Experts of a small language model.
Size: 9 layers, width 192, vocabulary 10442.
Below are experts of layer 6 (counted from 0) of a mixture-of-experts language model. Rows are named router (the router's row for the expert), up (a neuron's input weights, with its number), down (a neuron's output weights, with its number) and show model dimensions 0-191. Each number is 50 + 12 x the weight over its row's rms, rounded and kept within 0 to 99.
After each expert's rows: "mostly gets" lists some tokens that are sent to it at least half of the time; "gets" lists some tokens that make up at least twice as much of what it gets as of all text. This comes from a sample of Wikipedia text that the model never trained on. Tokens count by the router's weight.

# expert 34
router:39 55 60 48 43 80 33 66 30 51 40 21 49 46 38 49 37 62 49 36 55 53 32 56 34 62 51 24 57 53 55 55 67 52 63 26 40 44 59 60 54 31 52 44 55 52 37 44 49 53 35 46 61 65 50 42 69 41 36 34 50 48 59 42 56 59 82 44 54 54 58 38 37 59 58 38 49 83 45 50 68 58 36 51 58 49 45 41 56 83 56 64 48 43 43 60 56 49 46 61 53 61 37 35 49 40 31 63 40 27 58 29 58 56 57 47 59 42 43 55 56 43 50 62 49 43 46 42 55 47 37 60 29 48 52 59 59 64 56 46 39 46 63 44 68 57 63 54 29 51 51 28 58 52 58 51 54 61 43 37 44 49 50 37 57 27 40 88 41 48 56 62 36 42 49 47 39 42 18 70 55 66 74 49 40 38 44 31 42 78 45 51
up0:47 65 50 54 53 59 64 59 28 59 50 35 47 54 40 48 41 52 55 53 50 39 44 48 46 31 53 63 36 39 43 60 58 45 52 65 49 55 66 34 36 60 72 52 49 79 71 28 40 58 38 54 62 78 46 36 43 37 32 62 55 46 58 53 71 34 52 49 38 29 52 34 61 51 50 19 65 47 55 70 45 31 46 58 55 51 49 38 50 61 48 46 47 29 57 72 54 50 43 46 44 25 38 68 43 47 51 54 55 54 44 36 56 44 58 53 60 26 51 58 52 56 55 70 49 62 71 52 37 45 57 71 36 28 47 65 59 49 40 53 42 42 50 28 48 32 52 46 50 82 37 52 34 67 61 31 67 43 50 42 47 45 46 48 55 30 42 46 54 64 48 52 47 45 74 43 34 64 60 54 33 42 74 66 56 37 53 49 47 58 49 93
down0:57 63 64 52 50 51 44 45 50 51 31 75 51 34 63 81 66 35 58 53 54 56 52 48 30 86 71 46 44 60 58 62 68 50 64 44 48 66 40 49 75 55 50 51 38 25 51 55 62 50 60 63 51 50 31 51 54 59 36 36 34 52 74 45 58 57 60 33 67 49 47 33 49 54 60 66 46 49 60 69 49 71 57 32 72 61 62 55 67 67 57 41 66 54 57 50 40 39 57 25 39 47 38 44 47 70 43 48 38 37 31 44 71 44 42 40 65 63 33 31 47 55 50 60 55 67 38 67 27 41 34 25 64 42 72 38 39 39 44 61 50 42 43 59 57 37 46 49 56 35 35 55 47 73 49 47 63 62 54 51 54 62 51 68 49 21 50 58 61 56 56 45 53 58 52 34 54 64 58 58 46 53 52 58 57 31 55 51 67 45 49 51
mostly gets: " because", ".\"\n\n", " where", " when", "===\n\n", ".\n\n"
gets: ".", ",", ".\n\n", " that", "==\n", " where"

# expert 57
router:47 54 65 56 38 53 43 55 28 51 46 38 65 54 51 64 50 63 66 47 63 54 54 47 27 50 54 25 41 53 40 52 56 62 55 50 39 39 45 62 47 53 35 54 59 65 46 53 30 71 57 43 62 44 50 39 56 50 28 41 51 46 60 49 50 26 35 42 53 46 70 40 44 69 43 36 50 46 43 55 61 55 22 65 67 59 36 34 53 74 63 41 51 50 33 56 79 46 34 58 43 42 47 52 47 45 31 44 46 35 48 22 49 70 48 54 86 51 53 63 56 56 67 55 56 45 52 36 55 39 30 79 43 37 33 67 70 57 60 40 51 38 65 21 64 53 54 47 37 57 56 36 64 54 58 33 65 59 39 37 42 45 53 43 62 25 44 69 43 51 65 58 34 51 54 52 42 49 39 74 40 51 64 49 49 33 36 31 41 57 49 71
up0:57 58 43 28 57 58 46 75 41 60 58 25 59 31 59 33 48 70 55 50 52 55 48 49 21 62 48 14 55 73 57 41 43 60 27 42 43 63 46 74 59 55 46 49 44 54 53 68 58 58 60 46 46 41 69 65 39 48 53 38 41 49 71 56 66 54 43 36 55 45 76 42 64 34 54 31 56 47 28 68 42 64 50 35 40 30 52 32 71 54 68 61 43 40 66 45 56 45 52 47 49 71 46 54 50 45 52 50 45 44 59 61 29 64 47 50 80 37 37 56 50 43 38 46 42 66 56 63 46 58 49 50 43 40 34 48 50 53 50 51 14 19 30 75 46 48 52 47 39 48 57 36 48 54 48 51 66 43 60 61 50 37 61 32 45 51 48 58 45 52 41 54 67 59 69 55 45 66 47 63 69 36 60 42 67 57 50 51 55 48 35 39
down0:54 61 47 48 48 33 61 45 67 57 58 44 56 46 64 10 55 50 56 70 48 53 51 67 52 45 50 36 50 55 56 45 43 57 56 46 32 67 72 52 77 43 56 50 31 42 44 71 41 47 32 36 65 42 62 55 57 40 53 56 46 64 40 60 47 34 61 53 36 53 62 49 57 46 46 49 61 48 47 53 20 56 76 46 42 46 59 41 63 49 26 43 47 44 47 23 69 56 61 38 36 49 30 44 44 33 61 46 60 59 53 43 45 64 58 55 41 47 48 56 39 42 49 43 30 75 66 39 60 44 47 42 38 31 67 46 42 48 58 58 51 48 32 45 65 69 51 41 70 55 56 48 41 47 46 69 66 38 70 37 58 25 47 31 47 64 39 26 67 39 46 71 86 57 55 54 54 56 46 43 63 47 21 37 58 51 71 39 62 54 56 44
mostly gets: "ensis", "idae", "chi", "ández", "atus", "ora"
gets: "a", "i", "us", "o", "ia", "u"

# expert 30
router:62 62 57 57 37 51 32 54 41 56 40 31 52 51 58 43 51 61 45 33 66 63 26 64 29 58 48 45 50 55 67 68 48 45 48 35 36 60 45 59 45 46 54 45 51 64 26 44 40 57 26 49 55 49 62 36 62 56 47 55 59 36 51 52 67 38 54 32 67 58 62 40 44 59 48 37 52 71 41 43 45 51 35 69 66 39 48 37 50 86 71 55 60 42 49 52 81 60 46 49 42 61 34 45 55 31 55 52 34 07 49 36 45 54 71 37 70 47 50 47 47 55 53 70 55 42 36 45 60 54 50 65 44 28 53 52 60 69 51 40 50 35 60 30 45 52 49 63 38 67 42 25 67 68 43 44 72 49 40 45 51 22 42 49 43 49 36 73 43 39 56 55 46 46 60 44 56 66 50 49 42 49 56 64 57 37 47 33 47 61 25 61
up0:59 60 66 54 49 54 45 51 37 48 36 38 67 66 51 65 46 62 45 53 42 44 85 40 48 42 46 47 41 36 92 27 60 44 53 55 40 67 73 58 47 54 47 52 47 53 63 40 45 61 41 48 44 37 23 60 56 16 51 48 58 35 40 59 37 61 78 46 58 42 72 50 43 55 57 47 62 52 52 63 40 63 40 49 37 49 55 51 58 51 64 37 51 46 65 41 43 58 49 40 64 57 81 41 48 27 64 74 48 45 37 43 48 62 66 64 54 44 54 54 49 63 48 55 49 42 43 66 48 58 63 75 40 63 48 63 40 50 43 36 41 42 64 39 35 68 58 60 58 66 56 50 35 54 50 59 71 43 22 69 53 79 54 39 60 58 44 45 32 55 56 53 81 31 46 38 57 36 55 60 46 43 56 53 37 41 59 38 47 58 55 40
down0:50 50 59 50 45 20 42 26 60 33 30 61 53 75 35 48 70 63 61 31 43 68 53 58 46 53 61 37 37 59 61 54 73 63 50 66 49 51 52 52 60 58 43 31 21 23 48 57 45 70 48 50 33 42 42 64 50 59 34 55 46 47 46 31 54 40 35 45 64 45 46 49 71 48 52 44 37 47 51 31 58 53 35 41 44 48 54 31 70 63 46 46 46 65 42 48 54 50 42 49 37 40 57 51 66 59 53 39 53 33 36 51 44 54 44 56 64 39 57 49 53 39 53 55 62 59 41 52 57 85 55 42 66 55 48 40 57 72 40 46 49 70 66 53 44 41 60 46 66 58 62 29 67 36 45 61 33 41 61 43 42 34 40 60 46 55 38 45 60 25 59 37 37 22 51 29 62 23 60 43 66 51 43 42 58 64 41 34 46 18 47 49
mostly gets: "201", "202", "199", "197", "198", "196"
gets: "201", "200", "202", "199", "198", "197"

# expert 61
router:46 53 44 48 33 69 35 62 21 44 62 29 59 39 59 58 55 62 55 59 58 67 42 55 24 57 48 40 44 36 48 55 62 63 61 36 50 36 45 53 38 53 51 37 47 65 25 39 36 67 43 36 45 48 49 45 48 38 35 37 52 47 48 30 70 40 59 52 44 42 63 45 56 59 60 28 56 75 32 42 48 45 36 63 51 49 42 18 65 79 59 60 61 46 35 61 56 44 21 60 36 55 55 48 46 41 34 41 31 30 54 44 63 74 70 58 66 58 34 52 52 39 50 57 43 53 42 38 50 53 49 95 49 39 52 51 60 53 58 52 30 39 64 39 49 47 66 67 40 64 44 34 51 59 46 46 61 61 57 33 44 38 45 47 55 43 35 55 39 57 42 62 46 55 58 48 42 45 30 52 58 45 70 64 51 22 49 37 58 56 47 40
up0:27 27 48 46 53 35 52 12 41 44 45 52 77 51 32 58 50 65 60 19 54 50 53 49 34 45 49 53 34 61 43 43 54 67 65 60 54 25 41 58 44 58 81 63 51 50 58 57 45 54 43 57 61 44 54 46 48 63 43 34 64 69 57 66 62 66 57 24 61 74 74 62 56 44 50 38 67 59 65 50 57 51 59 39 47 61 57 48 44 55 58 33 60 24 55 42 61 55 51 66 35 49 56 55 34 67 55 51 55 42 52 47 55 54 55 43 84 39 56 64 44 59 59 65 42 38 57 52 54 47 38 75 57 40 50 58 45 38 39 56 46 62 57 56 48 53 51 54 28 70 63 55 47 44 56 55 59 52 44 52 62 61 51 31 30 44 52 47 51 51 90 30 48 52 41 52 63 62 70 59 65 33 49 44 47 44 58 31 61 46 60 67
down0:34 25 36 44 40 44 63 45 34 39 65 42 37 55 47 57 38 54 68 56 48 52 43 53 42 38 42 61 63 48 40 33 41 62 29 47 41 50 57 56 32 41 35 52 35 55 36 43 52 57 32 34 59 67 44 59 35 40 24 37 48 52 43 22 71 56 50 53 54 43 47 65 58 55 67 39 38 60 34 52 60 53 35 37 51 49 36 63 63 68 71 45 55 39 47 61 53 55 53 56 25 52 47 24 42 62 57 55 54 24 40 73 45 50 36 50 48 47 61 52 54 49 37 62 30 55 24 43 42 69 63 74 40 62 71 54 59 63 60 62 18 58 48 55 45 52 56 58 35 47 47 67 44 31 67 42 78 31 62 55 43 42 44 49 40 70 46 59 64 41 38 53 39 48 71 63 61 30 55 51 65 46 39 53 62 47 50 38 47 34 50 30
mostly gets: " E", " O", " Animalia", " Chris", "Al", " Andrea"
gets: " E", " of", " in", ":", ",", " O"

# expert 36
router:39 58 56 59 38 57 40 57 47 66 58 19 63 49 53 56 56 65 50 58 52 56 39 48 38 62 57 36 42 39 56 72 46 56 49 40 38 48 44 54 38 65 34 36 58 63 58 41 50 52 51 38 57 54 56 36 51 40 30 46 45 39 64 41 54 44 70 39 55 40 70 36 38 52 61 35 57 59 39 52 53 44 39 39 43 29 48 31 50 76 88 52 44 47 55 64 66 37 44 47 44 57 56 60 47 48 27 47 39 39 63 26 38 72 75 38 77 63 50 63 55 41 66 68 50 50 39 45 50 59 68 81 47 37 48 60 67 61 48 51 52 37 58 51 36 49 53 60 37 48 43 29 45 55 55 51 70 44 38 54 41 32 38 29 56 35 36 74 48 52 36 59 37 42 61 57 36 43 16 60 44 45 72 48 39 35 59 32 44 52 46 65
up0:39 52 22 53 50 58 56 38 58 59 77 55 46 41 28 57 34 59 46 64 34 58 32 54 54 51 50 27 59 48 33 48 65 53 38 47 49 51 46 52 41 44 49 43 54 36 62 41 39 46 53 54 73 57 58 43 60 51 57 58 38 32 41 27 75 35 50 38 53 56 43 46 35 54 40 40 49 46 47 73 62 49 45 63 45 24 62 46 38 58 41 57 55 71 49 63 36 38 56 62 40 45 63 44 38 49 40 68 27 62 64 49 47 75 55 47 34 57 67 61 71 67 19 60 69 58 29 61 39 40 43 62 53 51 38 67 60 94 50 46 41 57 51 43 58 32 39 59 55 48 61 58 53 67 37 53 37 40 43 59 54 29 55 49 66 63 43 55 44 78 53 64 55 43 49 62 35 57 54 54 60 33 42 67 49 50 63 43 39 69 61 64
down0:55 70 65 63 58 41 62 36 64 53 63 57 41 68 68 50 47 54 34 44 41 34 53 45 63 60 42 38 43 71 38 52 48 33 42 51 37 61 47 53 63 40 60 74 33 42 62 57 40 58 50 55 61 59 67 44 53 45 39 70 31 43 38 50 65 27 81 51 55 60 58 39 48 57 56 49 32 29 50 68 45 50 43 43 49 45 41 58 39 34 58 42 37 39 45 62 39 54 49 68 60 58 64 32 39 62 59 77 58 60 38 37 32 38 52 66 52 34 43 55 42 63 44 51 63 55 65 33 28 52 46 63 56 61 62 57 58 37 45 53 67 55 78 65 45 60 67 40 31 54 59 42 52 49 59 63 48 55 50 74 18 44 46 39 49 35 48 37 45 55 39 60 47 31 40 48 61 45 58 26 49 33 52 26 53 79 56 35 43 53 54 26
mostly gets: " Z", " Gl", " l", " Mal", " Sch", " L"
gets: " L", " Z", " S", " R", " K", " M"

# expert 42
router:33 39 47 45 45 70 56 60 42 50 48 33 48 55 36 44 50 62 55 50 59 53 43 52 20 51 43 32 55 42 63 44 47 54 60 27 41 52 68 57 53 50 53 54 65 52 29 45 53 51 61 46 56 57 52 47 61 47 46 52 50 60 57 32 55 49 80 31 53 70 74 36 46 46 54 31 56 83 47 43 67 38 38 45 47 44 33 31 44 73 61 60 44 27 47 60 52 40 50 49 35 53 41 43 34 25 31 73 35 29 63 26 45 62 55 44 56 41 50 68 54 58 43 59 49 37 45 52 43 38 57 65 40 42 55 54 63 62 46 43 28 42 69 37 71 57 69 59 24 62 51 35 56 62 48 38 48 52 36 54 35 40 44 37 42 47 38 71 54 48 46 68 40 30 51 46 34 51 25 62 55 47 66 45 51 46 29 33 66 75 39 57
up0:57 59 49 38 42 47 54 33 30 57 53 50 44 35 27 37 73 34 51 53 58 46 70 47 70 43 61 29 53 46 75 63 51 32 23 36 51 31 62 46 37 48 31 57 53 58 44 55 44 54 36 14 45 70 45 48 45 55 56 47 59 55 46 54 43 69 64 45 43 56 26 23 54 62 60 25 50 46 48 66 34 51 46 64 46 50 59 53 35 59 44 55 60 59 49 60 54 45 43 50 41 62 47 60 42 41 41 71 52 31 61 54 66 43 63 61 53 51 34 33 39 49 50 38 47 64 60 37 51 55 73 52 48 38 35 29 34 51 72 54 50 51 62 54 48 42 43 56 50 50 45 34 54 27 40 65 63 57 33 42 56 42 51 68 46 46 82 44 58 74 42 45 45 29 64 44 45 49 51 56 41 55 57 69 53 55 13 23 53 45 54 52
down0:51 66 82 48 33 40 56 50 62 45 56 45 86 46 61 21 45 45 42 44 56 40 50 44 64 49 53 68 63 38 45 47 56 25 42 26 63 61 61 43 50 70 38 53 58 69 49 46 56 51 44 49 34 47 41 59 43 69 67 49 69 71 58 40 63 52 48 45 29 40 41 27 34 45 53 45 36 57 75 59 59 40 39 52 46 57 49 53 74 47 46 50 22 50 47 46 62 41 53 50 52 54 43 52 58 28 60 63 35 34 67 41 55 49 66 45 59 51 46 72 34 49 59 40 44 59 52 48 60 50 56 43 69 32 37 46 66 32 39 26 55 57 58 44 35 40 58 57 45 54 52 56 36 52 45 46 59 51 30 52 50 59 27 63 45 40 69 39 66 62 43 47 56 58 54 50 43 54 64 48 62 59 39 80 32 55 39 10 45 39 55 45
mostly gets: " if", " However", " because", " but", " where", " when"
gets: ",", " and", ".", " but", " that", " while"

# expert 76
router:58 53 55 53 24 71 48 63 34 34 50 25 65 58 43 55 44 65 53 51 64 60 35 44 34 59 33 42 40 63 47 57 46 58 63 49 47 40 63 61 33 47 57 28 61 59 52 51 54 65 39 50 48 64 54 45 53 44 42 55 59 52 42 41 73 35 60 54 48 50 57 49 55 70 45 33 49 67 37 63 45 28 27 67 40 41 54 36 53 78 60 54 59 52 41 59 63 57 55 63 42 50 59 55 44 35 35 57 38 41 47 37 56 69 60 51 69 56 38 61 61 65 56 65 54 51 43 50 69 37 52 74 39 40 37 60 70 57 68 49 51 51 56 34 56 71 55 63 25 61 40 28 61 56 59 40 53 53 43 35 57 44 35 56 51 60 40 74 37 64 71 51 36 45 48 50 41 56 19 76 66 52 75 64 45 33 25 35 45 72 47 52
up0:66 54 41 50 41 35 70 49 74 40 62 39 43 57 70 61 41 31 47 24 36 61 55 62 35 51 51 61 60 46 62 61 45 27 40 41 35 73 65 53 55 61 55 55 57 58 39 36 29 53 64 30 84 64 64 43 43 48 37 38 54 35 32 39 59 68 61 48 38 56 63 49 49 53 38 48 67 55 47 23 36 37 30 73 45 62 39 64 74 68 45 61 46 54 38 58 38 59 53 47 51 44 40 53 52 59 67 64 57 41 42 42 28 53 38 54 60 46 25 59 74 70 33 64 49 63 73 53 46 64 54 44 79 46 52 47 41 52 50 26 57 30 43 56 56 47 53 38 65 50 55 43 60 61 64 46 58 47 44 42 56 30 46 60 50 62 58 41 43 49 43 48 43 57 52 59 38 52 67 45 73 70 67 59 34 46 46 50 58 48 57 55
down0:45 51 62 60 69 54 55 44 41 48 54 36 59 45 53 51 51 64 47 45 35 41 44 65 37 50 59 60 35 38 44 47 48 59 32 42 40 42 42 64 42 63 60 22 62 56 50 39 29 39 56 38 37 44 44 61 30 46 49 46 25 45 59 52 45 51 58 64 45 77 50 62 43 60 50 46 30 35 77 44 45 64 52 37 47 51 37 63 60 38 66 31 57 62 77 42 37 57 36 38 47 47 52 19 69 58 53 43 52 50 39 77 52 73 59 63 59 50 80 67 54 27 41 65 56 65 61 28 35 66 34 47 35 58 60 49 58 21 38 43 69 54 65 55 39 67 48 40 38 54 36 66 36 32 53 46 43 52 50 38 49 38 58 74 48 43 40 38 61 52 63 46 44 58 35 45 50 44 67 40 41 34 29 39 50 47 45 62 65 41 42 59
mostly gets: " Website", " Coordinates", " Genus", " Clade", " SCO", " Binomial"
gets: " of", " by", ":", " and", "-", " as"

# expert 58
router:43 46 47 61 39 64 39 53 46 54 64 32 57 49 50 64 40 60 47 57 64 63 52 53 30 63 40 47 61 42 52 56 46 53 45 24 41 25 56 36 59 51 50 55 47 61 59 29 50 66 45 50 50 59 61 34 68 51 52 38 71 45 54 51 43 41 60 42 69 49 48 37 40 56 59 50 49 89 41 51 55 60 17 63 40 53 56 47 51 99 54 54 47 42 41 56 74 34 56 45 52 49 54 48 56 34 55 46 36 41 54 30 61 56 68 39 68 42 46 48 40 32 44 54 38 46 32 43 62 20 56 72 54 46 62 53 48 65 60 40 51 46 61 48 54 54 61 68 39 52 47 32 48 47 46 61 78 62 50 36 45 35 50 32 66 49 38 82 56 61 52 46 54 41 54 50 48 65 46 54 28 51 75 68 42 39 47 28 67 57 45 52
up0:46 52 40 50 56 59 57 48 44 56 44 53 37 39 29 34 79 48 44 66 63 48 64 74 63 48 67 57 43 43 47 45 49 45 43 48 44 52 46 56 54 52 45 62 43 39 56 47 70 33 42 59 47 53 64 29 60 46 57 53 33 50 56 46 44 41 31 42 56 36 41 51 38 42 54 52 36 49 44 45 43 42 56 28 43 49 54 47 57 50 56 35 61 28 43 70 51 41 53 54 57 62 45 50 37 34 31 48 56 40 62 39 37 59 40 40 55 52 58 53 53 40 45 64 72 66 35 10 69 30 54 81 51 37 40 47 59 55 59 54 66 24 48 52 59 33 66 67 55 52 35 48 33 29 51 44 57 26 58 50 38 20 39 47 57 60 39 46 62 43 41 65 39 27 61 34 38 32 32 52 59 38 76 61 36 27 51 39 38 57 32 76
down0:58 74 56 46 68 40 48 39 56 30 53 48 38 48 56 59 28 52 29 49 46 47 58 69 78 46 42 34 42 41 47 51 48 56 58 33 52 57 39 47 46 63 53 46 46 61 48 49 39 56 47 28 55 30 50 50 63 23 66 46 65 65 66 46 32 42 44 54 26 49 42 68 42 57 51 52 28 64 59 45 60 39 40 25 41 36 55 66 46 44 33 59 53 41 42 40 59 67 50 25 53 44 39 52 45 56 31 81 61 43 61 61 38 34 64 51 59 49 39 38 46 54 49 44 33 61 51 59 36 37 42 51 71 65 39 52 45 49 32 61 47 49 45 50 49 48 71 66 41 48 63 45 35 62 51 43 34 56 18 68 73 26 72 38 45 38 23 37 30 45 53 45 40 37 57 33 53 35 55 56 48 72 54 43 49 52 67 57 42 43 63 69
mostly gets: "°", "201", " (−", "^{(", "202", " Phylum"
gets: " (", "–", " ", "201", "200", "202"

# expert 77
router:38 50 55 59 35 68 52 57 28 43 49 24 54 58 48 49 46 67 62 43 67 45 41 45 37 60 51 43 47 48 58 55 48 69 62 35 40 46 60 58 38 35 59 40 59 52 34 50 47 73 55 32 66 53 55 48 65 40 49 59 49 54 60 23 63 37 79 48 40 52 85 40 43 51 58 40 60 88 45 46 69 34 39 49 48 45 44 30 51 75 78 47 57 43 38 69 46 42 35 45 50 53 50 41 61 41 34 70 52 48 62 39 43 68 65 53 58 55 35 64 62 48 52 54 47 43 44 52 61 59 49 72 46 38 32 57 59 64 68 42 36 49 58 37 41 67 64 54 36 70 54 32 65 64 50 48 48 54 38 49 27 38 48 34 38 51 38 70 42 49 62 63 44 43 45 36 37 48 25 52 56 58 66 45 51 42 35 45 69 67 35 59
up0:45 63 68 44 38 70 43 39 50 37 44 63 73 55 40 38 39 72 60 57 46 68 53 65 61 56 61 47 58 54 36 55 43 24 60 50 34 49 26 55 53 60 53 52 44 46 70 76 31 37 55 54 46 49 44 56 45 69 58 48 44 54 43 49 55 36 58 51 44 60 49 52 33 46 31 42 69 50 04 48 45 43 36 67 54 46 57 40 35 58 53 56 54 33 57 53 49 34 42 40 39 51 39 42 56 26 58 65 59 39 41 59 46 65 65 57 49 56 33 55 48 39 62 33 47 47 65 47 61 55 41 57 38 66 45 34 33 55 61 78 26 35 44 31 54 62 50 36 55 54 48 46 48 52 51 47 57 62 49 60 47 27 75 60 71 53 69 62 53 77 31 44 40 48 82 48 36 64 54 48 59 49 63 37 54 44 41 49 40 61 24 44
down0:58 48 52 52 40 44 35 59 51 66 49 74 45 43 65 63 58 56 41 61 57 45 69 44 31 36 64 41 46 48 62 38 31 81 63 44 46 38 64 24 47 54 70 52 31 49 53 67 60 36 43 57 28 37 57 49 22 52 51 47 55 42 47 54 38 67 61 38 56 52 45 19 50 56 71 55 33 35 42 41 36 59 65 56 50 40 51 77 55 30 56 65 55 49 55 55 38 58 64 53 66 63 67 51 49 69 62 46 58 51 42 58 45 55 41 44 61 57 56 39 46 48 40 28 51 42 39 38 45 36 58 84 40 43 51 41 74 56 60 45 49 43 24 42 49 28 41 60 50 74 55 39 40 48 48 64 56 60 39 52 33 35 43 58 64 44 34 33 57 34 37 47 58 50 65 44 26 33 45 44 38 33 43 52 73 50 49 55 43 52 66 32
mostly gets: " and", " but", "\",", "),", " while", "},"
gets: ",", " and", "),", " or", ";", "\","

# expert 27
router:51 57 50 67 34 80 41 53 36 53 49 47 64 46 47 32 43 64 43 47 51 62 42 42 29 53 36 25 40 50 48 62 44 62 41 41 31 44 58 51 52 48 46 35 60 49 51 60 33 44 67 49 59 53 47 51 38 51 37 48 53 37 57 59 46 28 67 42 40 43 66 28 40 53 46 39 56 59 27 53 58 44 26 49 54 33 40 34 62 77 63 67 46 44 54 56 73 48 43 45 49 50 48 55 40 54 24 64 52 29 53 35 57 59 43 49 78 32 51 57 58 38 45 63 57 53 30 51 54 57 52 85 40 48 39 57 54 62 62 44 34 41 40 46 52 52 52 63 28 54 36 23 42 55 68 45 64 58 57 48 40 38 47 59 65 37 29 56 42 70 58 60 42 50 53 38 30 55 24 68 68 70 64 54 49 32 40 34 35 63 29 47
up0:46 79 60 38 57 46 43 51 49 46 54 67 50 73 48 48 63 53 53 36 65 56 51 49 40 73 56 53 57 47 36 56 72 48 46 54 53 40 52 49 48 33 50 12 36 47 61 47 49 55 52 50 44 48 66 32 47 44 46 24 56 47 52 50 49 49 54 59 45 54 65 37 51 19 30 43 39 53 72 41 62 49 41 47 39 31 64 61 57 58 69 66 56 35 47 41 64 60 69 54 35 49 48 61 53 75 31 42 48 04 66 57 40 72 53 43 64 23 40 58 41 59 38 48 31 38 43 37 32 54 65 76 55 47 46 55 51 63 57 65 43 51 53 34 63 28 48 51 59 56 48 59 39 51 68 50 51 34 52 49 23 46 51 52 68 47 50 57 61 60 53 56 80 58 58 45 64 56 46 63 60 72 41 50 68 46 49 40 50 62 43 54
down0:48 27 41 28 49 55 75 72 68 66 56 49 62 43 54 33 51 39 52 59 60 40 46 61 48 38 40 64 52 66 45 54 42 42 51 73 50 68 57 50 47 58 44 36 33 40 49 35 41 48 33 40 61 63 47 38 41 57 53 52 41 55 31 27 53 51 45 31 56 62 46 49 47 51 63 63 51 40 48 44 43 43 64 67 39 29 43 40 51 29 52 57 50 18 64 43 50 54 36 42 65 59 60 31 65 58 60 55 45 22 56 45 55 68 40 41 41 47 60 62 47 43 52 52 73 60 29 26 51 32 50 50 44 54 28 36 66 62 52 50 51 34 32 48 51 40 30 62 35 54 55 51 20 63 48 55 50 38 59 17 43 42 43 72 65 60 61 47 44 33 46 51 61 61 63 30 63 42 60 45 58 65 34 39 66 42 42 49 74 33 51 44
mostly gets: " Steve", ".A", " James", " William", " Tony", " Kevin"
gets: ".", "a", " John", " A", "ie", " J"

# expert 73
router:65 55 59 49 41 64 48 52 28 43 47 29 60 56 56 60 45 74 53 50 55 54 48 44 30 51 53 27 48 50 41 67 51 79 49 37 47 47 47 64 48 55 65 59 45 78 62 62 51 64 49 44 48 62 60 49 44 34 44 59 61 44 64 37 60 51 50 60 39 48 58 41 47 62 63 26 46 65 37 64 45 56 19 55 56 26 48 32 46 84 73 77 44 39 53 52 64 37 53 57 30 50 59 59 56 46 45 55 26 21 56 34 48 59 55 67 72 55 38 68 66 63 44 42 55 51 43 43 48 52 50 71 35 62 51 73 62 49 58 59 41 57 55 43 60 59 52 65 32 60 57 37 52 61 47 45 58 52 44 39 41 33 42 49 66 38 38 67 46 47 66 65 44 38 61 47 35 50 24 73 55 43 64 64 56 52 28 33 46 65 45 60
up0:52 48 47 45 61 51 24 33 57 38 36 30 42 50 49 69 24 54 57 53 67 53 53 66 59 60 49 57 54 32 64 45 66 41 34 42 39 42 39 47 34 41 63 54 46 50 52 31 72 43 56 58 31 42 64 43 54 53 62 49 49 45 34 46 45 70 56 31 40 48 48 38 50 50 59 42 52 57 72 72 37 54 61 88 46 36 63 28 40 57 53 70 37 63 15 49 53 62 53 56 60 49 32 57 47 54 44 56 52 37 55 47 53 38 35 51 47 38 65 43 50 61 43 75 31 38 56 60 58 62 67 60 40 47 48 55 46 43 45 39 55 60 48 45 53 63 48 58 57 23 45 49 46 58 54 37 55 55 34 78 53 37 72 28 65 46 20 51 27 43 40 47 70 49 51 48 43 31 71 44 35 49 69 61 53 47 53 30 57 50 40 54
down0:47 49 38 48 48 35 31 49 50 49 51 65 49 56 54 54 30 24 64 48 42 63 51 51 48 45 66 42 66 33 60 42 59 52 49 55 50 31 49 62 49 38 41 58 40 61 41 37 61 21 51 64 61 31 53 75 60 45 50 42 43 45 44 40 47 52 41 44 30 51 66 59 47 33 49 70 52 42 39 51 43 29 61 11 57 40 43 44 40 32 24 38 20 55 32 50 42 49 44 31 73 51 50 55 75 46 59 40 53 55 51 32 39 69 50 47 60 54 68 60 42 57 36 54 54 48 48 68 57 50 48 41 37 44 49 56 52 51 53 37 63 61 48 30 54 47 57 49 53 43 57 49 47 58 56 55 74 20 67 73 67 66 38 34 42 45 49 26 62 35 56 62 58 45 68 28 34 62 49 58 32 64 23 63 56 64 63 54 69 50 47 50
mostly gets: " Species", "Species", "Scientific", " Phylum", "frac", " Binomial"
gets: ":", "-", " as", " by", "Scientific", " is"